Weights of a small mixture-of-experts language model, trained from scratch on English Wikipedia: 13 layers, 5942 steps.
Below are experts of layer 2 (counted from 0) of a mixture-of-experts language model. Rows are named router (the router's row for the expert), up (a neuron's input weights, with its number) and show model dimensions 0-223. Each number is 128 + 32 x the weight over its row's rms, rounded and kept within 0 to 255. Numbers have three digits each.
Before each expert's rows: "comes after" lists some tokens at least twice as common just before its tokens as in all text. This comes from a sample of Wikipedia text that the model never trained on. Tokens count by the router's weight.

# expert 131
comes after: " the", " a", " to", " in", " of", " for"
router:100134135090125113151143124092200159155168161140102091078098119141109107090082131142086189113131146136183147082108094171118193118128127125115105131096164100172137132095206164088142103143095160125081074124123154146171195161097182120122143178165090152153128072107167167154153077139159070100116154082057088086153168115094125195105140117179086130138093138151172174149179186133123145125147144119150134073136148143117117118078138145154122176162121126111149112122110203130104151110078156190114117109108102159173089123068102108132119146134147124146109135139085092144143076074125163136097100182141131135151138171106083114108133119081179141088087211110092162110086112093075167105154
up0:165111141156124116156157082154212167128141200160178102141140081156089125080153115087083180158166174121164151106093134149149184106139145120091126099125186124121183129123160154157089074156148117130076112067106165136172118161154168158144118113113074111136148069119134167162091096104128081126143134130051114123135135107067193156118156125163165137134126101119180169117149129125122123091104169121169114138206129146088140124122093151103133127159165165137120120145107119159073125163133154189096138138141163146173165141094082121116142049101108070095070127143169107197151044089112143143104092131124154103215121138120122152128138137105141159124148127102152198149070114141173181117091

# expert 8
comes after: " |", "-", ":", "|", " by", " New"
router:103134149093152144151176153134140108157145103164125110141162183106139105143115075097116164132060171123135128108144121136172195154099090131095084136139119074165114084121184122101112109056059125106153107102114084143083199153187214139120125158145078086113136073126116092114184033135171099094162093169101103176154147113083090148087144124143131148108184131149128095145146052147096164142101169134140153135113092123124085130128162104127091089156083172142160169128134106179120161163074123175101164087106118173141104153139096156144150211106119124188091098170096099198123151166164077119119117125175122151170121152145097112165128118115166153127124121071155093135094119110154121120099
up0:134104150117194096167143163098150153154089113116119152204121178128139111141131132104188063164149143105086119110134141103121087169124150114130090077167107069104126093104117149099124099085111171130156070160143093127167056109110172194161139174148107099204106101091122139101102084177171151117135152140097119144112147134136129146129131160131061193183128107170142095224133071162161131075133140087118111139133155112112127117142108094087147126149107092069135136160141123159137137134107119074145144106091121068126130091101090068109110075164117128162138133069169161163156110122096119162128128155134158116057146144095138151061146166130116125131085177104158100139020155066170111114142

# expert 154
comes after: "\n", " |\n", ")\n", "2", " in", "\n\n"
router:091069169100130134120157113114174163126182135121113132110122057159124140149094106166072121130103108104140145175078082122124184120173121125147151174171141078151126153124115054081116076093135175171132135078115118186125132195163206122157143140118102124073155147151133164155191092144136163124109117084115101119146109113062162139181110122147096119142130105129134097224134139115136124128150168103144096123126116107115107120115105123158084148150163086148130172111091154169053110140122068184186147133053167130147122189071119144182124138099183111130116133124062086188135145103163123132063135151126130146101054127119078104081063128090153110069158128103089106147128119120116166118140
up0:053107158084138124141176154143115154118138146182184109209122156135164113154142067103129110174140098148150229144163150117107132084130145200109156128187098147104114101141169137169146155139145130088126134133140104099118109130169180104144096152120159125128180150136079137064161184088131140153096126130100175105162099117164105068182137091093094177115071166102140152125153131036147108149140142177138107128139155187114092108049126157117129178128155107103058145097120123130120133101106162187150195131096113105126125111138130151124126158142084058145113122122153119106170098108137194150109136115110117148114150160119065173127100151139095112197077090184092093072142152127153136161174

# expert 136
comes after: "1", "2", "3", "4", "8", "5"
router:147101139066168146145183071187134151179163119087137098144127177202125132091126082077115153114149161090207134144056070126175109151121144196120080170122189103112126148084138129117124111112099125162093115153080101126155147191088131130201116143098098137089092162048152159126176097199125148123117136125115100142126138155099104135100102171147118153191164121169102139158077085116177231105106081096121137088143119109088101119151124082127140138166120125172131138123125143184092151154116158127110093122059159085103158110133118102115086142141161090135137176159067080161130095139137089148092147100146097158120112152139100107151087131121176105088113191123167128141090127119105139089126
up0:088149122118129098099168099168162168107152094079184145145180108155126129150077136112151196130145097141124117146155165169210127148107174144112123087112119174122175152170129129094207164081097137105101191074154111140198150136113141187195133106136098175107164146076160082115183110117136148151131109162118098139101123134128160168062131136146096166130168159165129106113103135078173158094109162110068123159135138173117119126113120174112150112153100116084128083095151131124184109096134047160141110078081135162029116098161127109095119104095170137070124074179090149115119127135147160105099160090093112122095097117137199094091162100147075127196126107106152126140116151163106158133115

# expert 101
comes after: " the", ",", " of", " in", " New", " United"
router:088092121112203132129136119143136108171202108122149083141119175153104134096163097161077166130142121087178113160137113113152185172123129149106128147169145143134150050090085152128159150109072113137145123131085085184077184183138170158159128167139074113119095119160171153122178128208172064143126096099074052091051124113080130161098124100143046139164113136126181135146153102125140154148151160157166110125159142116118162077165160172174093072120086130121157136112144156133143139143059142119119094128093145114190127153131064170139140167117097113179126144140110100204147133126212114127129146092121128181159108165115122138147097118096157145134075176139140125145114115093109119157154
up9:126164123055112156103130105127129118157132108110199117208107139151091158127099078133143112199164150135096173128173148154157096130099112141116108095131073131170140172132172153095058121150158111113154073154095162153145160135180221092131192125102130176183132177085170165159191178127097096106113124149089104080092073126156159185119116129106040076092125148116146147098148107074124118087187144126119129112128090086127150103167156148142139126110152113146128068101122102153139132132114151193161108093071060160126156134165132155164119161088119134204093141152160133181164165097115116138187099117137153156114114143096080152117181139164106133135107125169088136140130120119121064130137

# expert 66
comes after: "1", "9", "2", " ", "0", "–"
router:126111097060110120109132134129142135110173099172166112162161085123149155147170171094121143085090186133142181147091094115157133172148128203115095181150085163110108103137153138106146084098130178139131158083091104124147161198121172136194126130117106119122150157163087130145192073200124113100099108100101137093161142086144184153091102173144084172129107116145160097145119168135179165125126166077113132113160088099077141153097105088162096157194133147110126100111132161131056110110061094155069149063104117091159103150122126123134112207080174070080137111126100111152152115152192163153081136183181125157102132152131114106123072111137191143153148196142113113093158150120121141119123
up0:119171105120069146145107117098124164126143106138143132166146072144139150203159166152108099151104184133092151163128208113109082160149157171091107149211113177164143127186095120156098120085191152123125111155072068094127136158082085131176128149120135118118158072125107162135134117154142076083056116146122134135082160114124147155147145207155092135135085145097146116136119087119144038093166166105088105161164089128094164125102088142129145137143136115087163112131100158175073121120117141084137087136080087072195178099087141116179166148145092117144156139142120085178073112177143198087162131200163125150123163102134103100149145110139156075121125130162096142126133107160092159122106

# expert 150
comes after: " a", " the", " of", " for", " with", " and"
router:117121167082155125169182114137111143162107184123120069162101097069148110149101072104090102099126121177186213109112099136152182159145105172163104128093166083175206142144109167124110092114131102151146106138126111140175077167123169131136115127158101121105145163128168162142175118153181071103117186112140033069111195087110148089155169128188073145167104119108122100162121100123180121153131177146166144123144088138072139159135123143170126119160171114149167126137121144108121163103069113100107179104119074127188087156132060105137144118102111124117103092196142131137148135111185161172076131157172109140154079147143124128143072170096103137088102124137088105098118137093095109088104
up0:103134109151154146103097078106127185093120116080112083145167128224088105089091134146177064106163075105120066076132157160155145135094096105132088142107168120179176186114101114141096115087164138145088079152106116126126097109079092112129127160094144078158127161134079115127155117157076120104139122140114126108113065124155076106107088114134076114141127150115167142131073137142118080160161151125147179080130076174113144127150123126189141150139118133103113053190084106165189123067106122125118145097102131066142084209137160179133140159158097106110153161154172169181124127073148090126116120109094159101144120103166149074138090183106124145152179113056145130114156144109122115122051

# expert 100
comes after: ".", ".\n\n", ",", " \"", "==\n", "\n\n"
router:090043106109121106151204113111169187137160120107188147136147146157151123130171092103121129145185125127168158127100084135146121162153087152122125134124132131151099123104142154140141069095124107072093080181052103121130105139110127144111115115149105153162099164169216135104155094173116045108092107057161140130156145139164122139160129087106071157129137154132122094151108143106093148180165156127194092114131054075112104130125139093163047130128152122134092066136180100122123088117074145090103153128128098123137138186103074171146150138173108095104123112150131088181161123170145165129045083156181098149117110141159138167113103154047192107106127151135088134130134158122149170130157
up0:118124127049173156082160122180160155167162142131109132126169152134122127134170082162077108106116130110144155145132129164161110075176129093137113145094131120067094113141159103140142091152191094153154107144103107214160170153196210133134188088093064112164151150060123113111159112124094103149132185102193100181111114165133164168124120113165080123162106165155133151138114149103113154111134048093166131149132092170119112145089147094125170128128115029114085128131167143111064144108092127127158111190115134140138126161145139122133120182198175096102149122204134121151139147140187131138073133154197053137147179120151102118098122139138164145094122113146100122141159116127131187126153

# expert 116
comes after: " to", " and", " was", " he", ",", " also"
router:135116146072151132154138115114120124141119104156124129091126119146177158088162115141128104089087162144171205153121112171154206148103143128145055123092209114189171152096163081030144110139114131140126147151146109133060138193107117129135139179103125062173130089122144135121170113185137112118145103117122104098187100126168150145163170104126079111152158188117154168166085181089129162146146105103178157141145104059131109138091081134171167147125081132135121150110145099145138156115063102089110148099128163171129089159111098183138175153105117100128091126144139076090098084148125139140079081091157108136103110212147154083097109183113187130181128131095134167180121154072121111114134
up0:143100114137165113126098158126131132122161136080098151108140092060193146157143125101176184057094076120067190136164046143147126121068167144142100074153070113122113101142146157097093133102110212140074125097156184164105171197099112164190096152128113146150113121141101186106143111140175146137131116157125133134136121227155088102095104121161100119138124128132145117124117151083138146163126144103161140107125135158160077190147108105046178221151091101169181067127169100118108117131133115092160130073138101137118125134125120126134087088118188124148144112125107121128114160166139200086103165090151124136104083110166150134146096073144128078120149162112131123093121080101115109165162

# expert 155
comes after: " the", " a", " an", " was", " and", "-"
router:088109178099120146154125115161123156157120164133120092125091126122171088126125057097136143130135159107217225121127090140111157151145102149143138136119125147163130128111080160096137119096106126168159157070130165104176083163106153149138121115141114148097138154102158125109201094189153115137101156090201047096110133135159116162153140119183052142176105199147096101145106064089189128135105145090159110136135136097113113173143156174151132095144152081120172110129149143164122180104055141118135155132103100123154012141062078110115117129170111105101128130129131119173154104117169168150053101124162108146210104151077096116164109182124153115122113156112134130104092151113112096109117
up0:092097120131199179130148137092072103099140137144146165120154147142138120075136105124177114116117091130141166061173123166127155057102106105108152184188092120146146139134114100117174152104118106110112178146123137108149068167080066075136097108092177189163119100106162089128128104144129142120165084106120106157135111183152064140147197106066099109171133111100116159111104125065150126161169069130121106134150085124096157155145105159155151125196140154054132181127101187127162142075129103102112142109097137090171146094093088156126111126110091123079101122156130102168142112101117104161212117149179154118135181123113121112065168108105146127129164107184095067178104164208141113159144

# expert 1
comes after: " |", "|", ";", ":", ",", " in"
router:105108117105133120081162135087081112120140141069136065102114195132143132122108135162088134070095118152137190125074107202097124135161075136121068109144116128132148092081153118119204146140141170133095085105133083115141167203076171118171125105125091166136147096103118217150150112172177113087121150161148076059098159101108197150104113158114084118095118090130132096158157087115141159128132164115127180117190095147128150158079137084167105116198158169158120159109088133113155100165134097197159128103098113101150116096109126117116151162117127144124131113135110075184151153087157138196104141101147128109163098160155182166093068126113154114097100110041120139120087133086119141123172
up0:119137127055079099170141097133133162104113140125151129145107092179123105149113142126137131156207163122107184130139080080087100109130150081050152090099189095186150103111121100134084091111133187086111206127129089143184130100134111142110171185102157131071157103127151109190194107098105106118124179163164078092104121178081157153226151163139125150144152194142090115096105152112142139124172101143182147143113129119147131159131108133141167106139134089156115174092169126173130060120089089107084097120130129097126088103126093110071130111139111097194132181141099067140134096148156143109102108086068162071176118146116129105129151114156175100119153143104146140149094171130099127063132

# expert 79
comes after: " the", " a", " The", "'s", " his", "The"
router:077080157107159106161173094108114127142126169115098087114098148134116139061133080116108125154141152130157108138097083159082131169115096142120136147143165072129100180074120102128148119133075138172106142077131165170183114184173188074132121108144035187140099106147131150185160135151110097150087150127170047144112147126136180117163167126128085204132138128122184169160078154130128135098117181074133145125132160067122139128133136114139087064156111115134210120118134168099101147138126164087109133117100133115193100103087126129134178123123155109088125148162143113168139116111202183115117116127150179140118150141148092136105116141069205153119045111141140181173141139085064108125147
up0:079176116098072102121123152074133159128122154098127148138137133075167128107129171115136108195183171158119169086066141137103136068248157151121160097127105129113119137099096110120144116134161081110089106116135163056109117165184130134158044085185111179120089114238135147119083112115128119126115119121166167155097192112063184063114092161108154118109115110131094096134151139128115125119181139108103164114131148103123106084074111182115130113156099099111132084110133096156102159090125171161094169088115093091170092121104142126162141123073128097146125156115146120104166100123121142139147064109088090152096156147189103164101126100102142172094105139064094152154086128159122119087109

# expert 138
comes after: " ", " (", "9", "–", "/", "0"
router:171100108111165113063161109104168112142181114155171139109135101108135159141132083089128136114110136089203118104086094137164160195117075170126095091145092091167112140081149135158129135084106169166092179107109122086146146105138126106166109147106106113127117128134147121180191117186104128122052163124128152075141153145161167125099157112136122149100132111175196091131164170107207158164078142099151104075140139093106082134129141158139103095185157146136127156090151179160094112114086128174089158051058105178122116142120114156134108188140148110064132097099092129130172104159181116157103152190156096185105152168145137148151090148125185154124110160111085160158145190063169150114139
up0:155087047093152143175106087148070161121154136146086136100124145177131093129165103102085157153115147095104074099132126098154121146134094102124122164126114109156076173157099146194169175131143138171080110114140131065113131143127158135123091138077075109077079110125079067123118102128127136125055104103087134109100129199175157159142168129105106118185173109110148096127091099085160133145119142129150059149137102166118152098193142150080106137177154131098142104146110133152136134147108126159100095130056143184117110165138142119130055093168143163102086188156113079152155095157125128100190114129160096113107180081075127159191069088111171140111172093094100083117176118130149125144200

# expert 23
comes after: "0", "9", "8", "1", "7", "2"
router:130126127075128112086132105171168145131159100125203098135118150164194143102116130140161124154110137105191189138154043155214106159104135199144072129134156148159161192152134115151124135084105202165107166135073107141170154149107102128181124138103101121124152187104146140122194078125145069118145146141143123143154127102111143131109087115175107155126132155160114168134110145076201176105145146106103118047109166109106104130095125143126143136144122141159162129161119182180065161138122136119071150098088139114148116120148116132084088181110122066111151154152083128194125105170189151186114113121132097170086099177149089114153042114129128140155115172145136081139084167091122148083128
up0:147107095224147120121081139102137090113137113102160086174165124096145099124133203189161166171145093113120096152169134182185162122133152135147097134109144145179078108098133144153143107096128118151112139147160080091130131113062119104116097109220111094091119169146097143123139124071093087080116117098126147107136073148098145144199063071095136161119090135169148124132101157203113187142165096083154134092067080194116081130118164138164120061122102136109112159120106083094131155128146074123170135145146077142119084156158114141123190117087108063122112107162145141145145091174136028158079103122158076116129124123116102130105111081135153137115075120144131121132130131158153154115078

# expert 140
comes after: ",", ".", " that", ".\n\n", " where", " which"
router:123099141121115143146151093095122117137143122077153105131151182134127115109152145107115147087147174094128186155179038131176156132083052143111083131201102129221123067138145090117154144135070169074099142138085122099141151239125157074133106117153135117142091148161147148126147107136137099089132167086088126170133116169147114117085108157105094171118123198122095135143061095131133169124146131102142177086139083082181111146118147114176101092150099132106153123119131114107135170087102182111108124096133116134123118170104132187172152140161134086129090159146181125151136122113133041130085108139195111117078146205164121100129092150071191153130099168113131126133099153130122079091162
up0:094171058157137155159149086117104185136148117161062159152113137145120103180156145149171159118155127167125095185100102132189113194074132131114135093190145174168124147159122177123077058146138147129118153117126140131105132150146154104082093140104108135162140117143214163163172131140095150145159090094123156159159105155136083119107102124127085070160138105141124197097111137124155113158146177129177169101149090072137169142114139107145077139124061166165155090155132098130092124172129128120134117107144111116073213170110101218157170114071118061148049114108149089098120080125193118115101099146123185115107091116100115143126155133103172177095113139111153147116075156103120125077116

# expert 152
comes after: " |", "|", ";", ":", " in", "°"
router:121101108119121114129121180092085091131177127064146100091132149166176157132090115128099150107117118141181183107072125174070134150143072173135070124111106143148136147092149144124138141087162180151076107062128091141134154175079182067132122144160115120165162086127144206106152114139117144097153166087169105051125179106109154146092142138096074135090112074177144069143122108076158179161116119088137160073135120103110098142138096081161104141169155146155116162129128136131143105128164094147163177089088138072124110096121090117113151192128125108131124144152144055169155161090163148173094140135139161125171078115149164186096062099129177156079072127066080129104094138107146160136145
up0:130114075148162111077045118163107175084135058146134119122069165137133129097134177147091126115110174154144118109131152076040146149128169088148061111121077115095148144112103109169096086125084163178146118102102083114159170156120099126105176116083152135150133136127165151102171123159185086112169114134078122209137177124110123117156198109103082070109125155150137106132151135116100132132110147130077133188108110122121146111132138156140218166159149170150130136118134094121126132102229123162128125097133178155194100125135129160129153119137148167145074128104105063193112158152124155132160187104151091150169145095120136148139116099100160123119138135118121108129237197130160116152102

# expert 70
comes after: " to", " was", " and", " were", " a", " is"
router:134122126094149128107160076101132168119084173074099110112130129171147148083110091078138095115107146187147182162110091165178195114135133113150118143100204119170110145101183099069202090138097141155145115095138151187150178175137151151107094144158123126137111128100127153164154118133130112110102113091136051072176150106128152224143143072120092162101144184166153150134110131179208145099138111116184130119143172076147090144126146060156148162136075129160163156072126124127102165123112082111104125098134147140117085135120103171152206142125124109127100158126147136103132124102109141176106139150124104123121142214159167096150115176072155109133122134087154180178140077064090162116149
up0:140121149145120146184102099231145123126062184126164060190109169163167135154094095078186116109117128142165159109178099154175100115142153136140154149123162147149129113100095178180140130092133182133154087107115146142121135116147177145092168148073135160166067192115152149040130131127097156215121140133126165126152152136174162090102120076145120185116100109157107135120104119191142120136132123124153202117150132170117180125177143107172125134108129122108078181163155122102159155111124110071118118087137100115158110181155106056156075137148059103116095102131141093186107132144165179130086131085096076113137140132146160113128129209121167092104105138117127130077144151129122118163097

# expert 56
comes after: " ", "1", " (", "–", " $", " +"
router:131089145108133150093118116103161115123170100156165090143172106086144137125157126113083138078095155128202109124076079133126201138114124143111091113173126122137116135103151124097170109098087097166096154127145165096109109115142151130183075101173079118128092122099119163198202117170158074137049094102117137072148138124175134194118094120145077139110157132147178079142129147133146195169101173146160138153161111120141115171113116148153111054203123140130113137090109145168062125072107077167129136087085102138110128150087131122180123135121149112115142142113139129114148088134146099178079151194166080206104088206125104167074107104116171136081092138131120146124129202080095115122145
up0:135080134109114125105145111129148106141147102176122073164119094090094133094118137110110137084118139087106116165129151183122108114149145148157193160142081158076191073142100107134184148129110136135117125111134157119111101189148137123223160141088160081162106088131226147129096134147183155065116139126127076121106182090081129126116133146083112123171140193199131128118148121141149119153133179137141084129158089108130127210121128146196111105208091079116097070075182168129115093132096085123158141101106076175119192147135112195170137183098103130108134102151158157101084122158193131115070151144121158078097113133118117118076092103117090120088118148105152152121113168145097136156161

# expert 94
comes after: " was", " is", ".\n\n", " he", " He", " it"
router:048119120075116112168126123086129124141149121112139057123084134144167121123149115160114108110143155142202181102116102183104119115196140105126103134101101088116138137033066113103169086089079088131124110136062108186148081152153181127103107152135064107161086116162102130137159113136080162099086127105158096122127123167115130164139137148148130138119147139194109148172076108133166184102120069131164152127119132041070110094131090165134138146133044174132160122140130072171084175107160142104166175098136144123144083176073118159116088194151118136139122112110136104135139143111133069152113090131178083144147169192068157111103116143082138150153131142099167161146076122104128125083146
up0:125121101135132152202131104132114127120141131119126160114148127121108101130152134127207110137132157156099086111150115144092085082151062132098134130129185143160149119119140201082103144119165139104072141124159104135104142141176110172091062126064139200176122115148069165091111187108098086128048122083153106098151113124159122086126069159143094104097158088151126082138095100148065183171155130019117137140138107108140111133150151160135096142134136144164107143180146136145114110114156110157128115114136116090200085082122148173114185175139133127175128143106148132124110178174153110194099159120128095112140191172132144092079094150125195149114131136032099164120137168089124095062105

# expert 114
comes after: " |\n", " the", " P", " a", " B", " The"
router:126100151143176130198137127134167101153148083147119109043107181131152145127101110097122122116092142157152121062106105119164135169108077118146131145148163122135119091110158109097149132060074200146106136135104086128151157136110215138128093183180088090087120125184157125137183091131138083116110155140125121079103169134105167171150151120190106144160092147160155176167175189086092151148111175110129152140127122138139111103089113085137040158136086148120119129105138142129154117137081141098066140142135099045193084186122069160106131146189109159166132114151095143212129165136105176134099125154180090157122142131109133136123098164111168152086140104118120143063146159083107180140160
up0:120121110118106116109081188151099122070155111096135097084103136156124139144136100067159045116175168113151180141118082064128168169120156164173143119153111134142180093095081081105148150102064082206127132077124126102121149163137119103070085121170077175110082151108172076164153153137085143120125119153154106104144155073158154131128162109100088150148089051152129089134186126081107158156145142132118110132165130154145086166092128109109104153118089127065141123154086117146086129114105167133115164123098088165129124180118089141084078140128119100124157110156181111181145142172128188094117102157130143165058111145073147168069183163127142097067074166143180120125161140147091126095115

# expert 113
comes after: " |", "|", ";", ",", ":", " in"
router:117076133089113147140126165116118098119133126092129105094119161142124181130098144145125143082137128153142203149087100185106126128142080171117100141159085171172154144117160150085154128135121151114075112092134128121117169202114162076166111158144106092151176127085139216115156104124151105058127173114107099053101182118118207167098142172135077121126117130164114091172125079135127197158150158111120160093140100123100101129112083089158055132211155137132149142102125071123126113093122083132179152079076135059156108074111114111141171166080157133130130139161145114154134163101132131153119093089151171112189082154153127139101086097126153142121053153036110132099075117111128129107164
up0:092162082223150125099137125134132111146108199101142158137093096182118165097140170118102132111167106101166087132093097112143123107140081172128054067095190125126181104136114165126183129122129109109182128175136146144132134176121097103124148105073136148132123166172100125111159120158119103174119193111102148139166184166085124167141193148113155132121169150167097101154086113151151076072152117142128158167113149123148092143162164147147089129080091143139163126094153179164106045130196106181107101110127118101098151139083114110122127139175091170144115142068104094161131134135116092137171059119145075107140169074084139129137142132146127134099097150119044199168121106138117158164206

# expert 21
comes after: " ", "–", "5", "3", "6", "th"
router:115093086101122118183206123124135120183179105153171085087134181187148131135133108110072161116127134123196159102100094173137174147169109147126106147127151176135050143095110109081141097118064148131064095095109105125169115161086170109141102145126089114111128078107177156134181098204149113100097104088118116155158150126127094161072170146149081115042140141160103117149138172164159140178141181099127190118114113104128083129125122169153128064150085134138126121105102167133140139121079116138063116099107149103135108189114114144134170175137168084187133125155079103182123087132119098154091084138136152160138122167129100176122110126083155135117093169145107157046090146106090152085170
up0:158079129102187143107130190108122168122105076137128135122170111077163110156161128127166111122120142111165191182077113091113115154133099065088159097158138154126097153089142165137147130136074087117168159125108137157132158097160155124113117063078134072172148185130206137116133131112121133060140113105187154160108155125133143126186076057071159097188112098114124091122140141190069163106137122169132159116098112126120088112134110100131115118123105059096151085114090103032144105077136089073140125068141088125165121155085131091142122110125154090151141158125115121130151143109176134140086170142151140115169135099091158115131093201114183090141105172052124100099113076117174108074143

# expert 18
comes after: "1", "2", " ", "3", "4", " No"
router:143124082077133141218164077088205139155179103135168111122128141147136152090129115099099112110137154113141160129061100101150178124161093127107098181153128149124138119134111194110161128097094141101107151114103109124128167192140144134165133159089093075099059123126146158176156073187169124069116153085081125089155137137095129181103070154172087126128122159149158142150113156171142174127148220150137139112194066082138116151123126111172116145164142095171127123104187129170153129115062138143098177085101129103152072117105128111120142189143205129161128141159102114192127133133111110112120161171170165169147105181133109084149095094120180146110119138152158166080099151108110190133143
up0:123166117195143112164158158102144167108171110176122152131135111056098087097188073144128143106149181103168222104114123099126086153147157113127066130075136108171132128154114099118164136110075124074092191144060061110083157166120179143137167160127146138077123147101102200152148113109117144123130162153112083132129139097112121133136111092164131116105158152097104131174172137098131114183115124121095101111159097109133165135105125108094160109196137104133051141109041156103138103145148160152092158161115178118118038123069188150142106201143163177124102169172093126118104072101149127132154156168147123099096142117114143083168114132150090168116105101182089117112138116123121092123187

# expert 115
comes after: ",", " and", ".", " that", " but", " where"
router:130100147118129089163102083056138119094145182089164087164168173117080135099122102106089106086160101099157149165139072166112149138118109150099092085139115104138156143075180099138138155121114123095131187146045114091125150166198174127170045091164112130135128104131178186151153124132149121121114135112148178143148125136147169144121093146139118175160113206155170110171101105096151134135115120129108158155171123110123142158125164117159090181149119118072193116061084123085145179115113191154125121119126101171133138124107121134128112116167169104159068160132129091184177134155141102125129122108209083133110115183167139083073092113038136188172110123120128097170122197118153132101150
up0:159129137107125142077090141093155116099187078082093123124107176121121113078144179182094096150067181132241106168108110179192149097148114128174116090160168186140112172142147142140108141128174115142174069131142139141150188145143161091149059079085144133123094164087107185141136114162090129096093139050112154110072156154205072148072142167112103148164189129143104126117199131112171142095115167132096139111103164170103161190154134127132113101120143115102122124123132147116097107133166121157171158140139134104122172141107113146099130120132170160124107135115156112157194174069155134163163151059205156147164113122120113140112148111147137130135106190140136146137129104116091127177163

# expert 104
comes after: " |\n", "|", "\n", " |", ")\n", ")"
router:173054151103158123169184127107115157158131097134160111099140119093168172087075088123193108118139120148166165105123111154150146130098082124138121149154143149200117099178162145139136126079125174114102096148116079149151185175108179158186076157181106128146088136132127175117168089159117147048140130089148093097106140096098165187153114110151081144087119153205118187174158165129100181105114184115104165119144091143102101081113092112139070147152112149140154135120090117186085129155111091138121138115144161155150056174120105100089176127191165100194124127121120120205134090179120077153096093130173121139156134162154169176116162121119145122072133134122116100082083112125119116104168
up0:149114158125174109112087179127130099071192146153166095111191096141177171109090143156123088141054155119162144148126165106135095104189162105146131148174169161140128106124111166126198117058181112129152138110138116098118157116197112127176073175121122170091126132123061162139206177079152103084091112103150109123212147092105114124165109116165133131102107138154120107211111157064129177164146121110136144128171146073110126171132102117118172151055074052166144131154090092154095156114164118099116100157131093108103115084115112099125148152164083092126131120114126123152158182150177144113140113152149100136134161119139131127102155174157076053127087115168110130173135110082114133090142

# expert 151
comes after: "\n", " |\n", ")\n", "|", ".\n", "\n\n"
router:118071162070132172189184142089175180099162086130106093094093100136105155127117095163099141128121097094151169131092084072162156145119130081118113144182147118194101138139117125090158136125147190170139121131126120178130125167134159184159141144156105111080123119144153215148162088117126120089110153078161098123109107096065141152155079122141124180171098111136092125173138152094118157117101191117143136128168105114078151142103066095152093151168115122087171155086090179178093108136126080152138125143081161150116130201116147173115113117146169088179136113112073127198153103133163161098130160188147141119128093172141124157062054160130133092111157108088137153112089170109168123068165
up0:182159134073123127154084158103160154103122093141074065110184135071090107097049104167150173156125113108121178161082120161139093089122160088047128121124167108108117119142192106103115110099194090159111182115116137184104097200150136104135143080093147103099152083138142069153085132128120097112138132152145111095091129116098174186182111085175112099149123112139107161186158115140119200141097103108144159109128148106115105174133087151144115111073133137093122111118128109132055156117136111090161142100165191141134130098122112117163168108202190080120152146154114115210109117091093123118160110207110131171130110167115097155136144108086146099129107108075127182129103172132153095082137

# expert 139
comes after: " ", " (", "1", "–", " −", " +"
router:135131125121143147108162106100123117192153129175138130116125119154143137115149030073078081064102171134181136113075080138192137161148103144131126090156126102175107125142160160096136111151129089156094119097118163158172144133121148079173168146125095135156101144150143139183204094124094123100102129084091156086161114160120144154144139072184099134093124142144158134134156138155152190139100147126130119092190126105100082150132103139150095070178173163148142121082115127112139196107104169216103158065104104087171112161068109116154164155163143122169089158154111146162193097122160116155111138182186089199156082198120097118119102129128136150142073182135113152135143166071140126108157
up0:127131103148150124189132104109099104094115135116172133190110142196149100120114096185141119141178137175125048102119183140132121184109119138155137129101138123107123170147137105148138131135127104154103161150114119178098123121102097131180088182120107119161102165140140106098095165137036159119118130192154176083162031147162128113153068105110146097154113139121121168089179158131099079143144188113172133129129196107095120162131120114100157086106102136145145111157189157119080114139072114119187154189145089098068100080127109164058124162099120095156165117134110143166153117117104141075104079094052163172142107140129165128154129169100109117151176162127175158125137126044152186118071

# expert 22
comes after: " |\n", "\n", ")\n", ".\n\n", " was", "0"
router:103094109101137125127164134089171166121117081168066097075110149143124141129144086098109096076094137148160180117131143128115150145071122115118096110158198135180147106149081129108157119067134225140129103146087081143147115137104195144130081153153093100123150138179209189084160104144134124121081112096114121076127111052100100157105117121117060200153161105154113131184140155071137132141116173165143100116120113070091115080103073095143061160139083162076110121095121119170104123080089132145097144140128123080166128191116097152112095132161150095170123105124112146226136115125133182128087138157136100136105168161119140159133096164094153086133144128153109108091141180079157100096147
up0:153111137106151082099123112059195085106150110112142111083142106126116179095140167157158136125086140105133090136137160106169129079117065121119138142117164165239107064157164091173145082101145128125125080172085048135183173103129114119111116138143152097101057106099124095169156133105156077074023145159103129114144172142126148184100092087119157166144168159131068103123090153109113153118145199092145099131085111116153079145140153073137148134113147178151153131118117103141166172101160087155182182125128113143076125144169097096106117137161121087177106104131076081126131165120111090159161096166155112128144171133185071137153128116137122122100136125163089145101138196110128103122109

# expert 147
comes after: ".", ",", ".\n\n", "2", " In", "In"
router:095072156100112082134158074067151136190136103138173109151169147162104114104144083114070139110143149111146161165116088113183146100124102143067087185190116167121116076147160126088152131109085083066044113135057114105096108151124145109137173165175107074123131185120157139133154101167126052120127127088117143127141156139159112168157096140120081158132138134114161154133091122093117130109116077088146127088152083110145102138106109069154101086139155098123096100123118076148119136102074175130087182113134086121077157113114163157149191158158104111132144173152129087137136131098129154139076109111208061143088074194150127132107114147082179168143120129117060089117142151121108165068106
up0:183101142127178126106160165118119086107186119065098091135187126148135148128128138101111125093136064100234138107165155080171127126130151088094153112092196148137117163094168132123124105061134099127122136156093150147057159122065089048091149174188108102161101171104099097116149170122128119167061103172128120165107070100139129133132130126117120151116108174111096093103048099146073126107174114100199202113138139115151127086144153186164137085155121111115121148198099105106144079096126072114123120093144067132106130082115136109171140109136094128157130083137086141109120115153090128143081160097153141131149173141115108139185081181137114135143156112077115120174173172112120115114128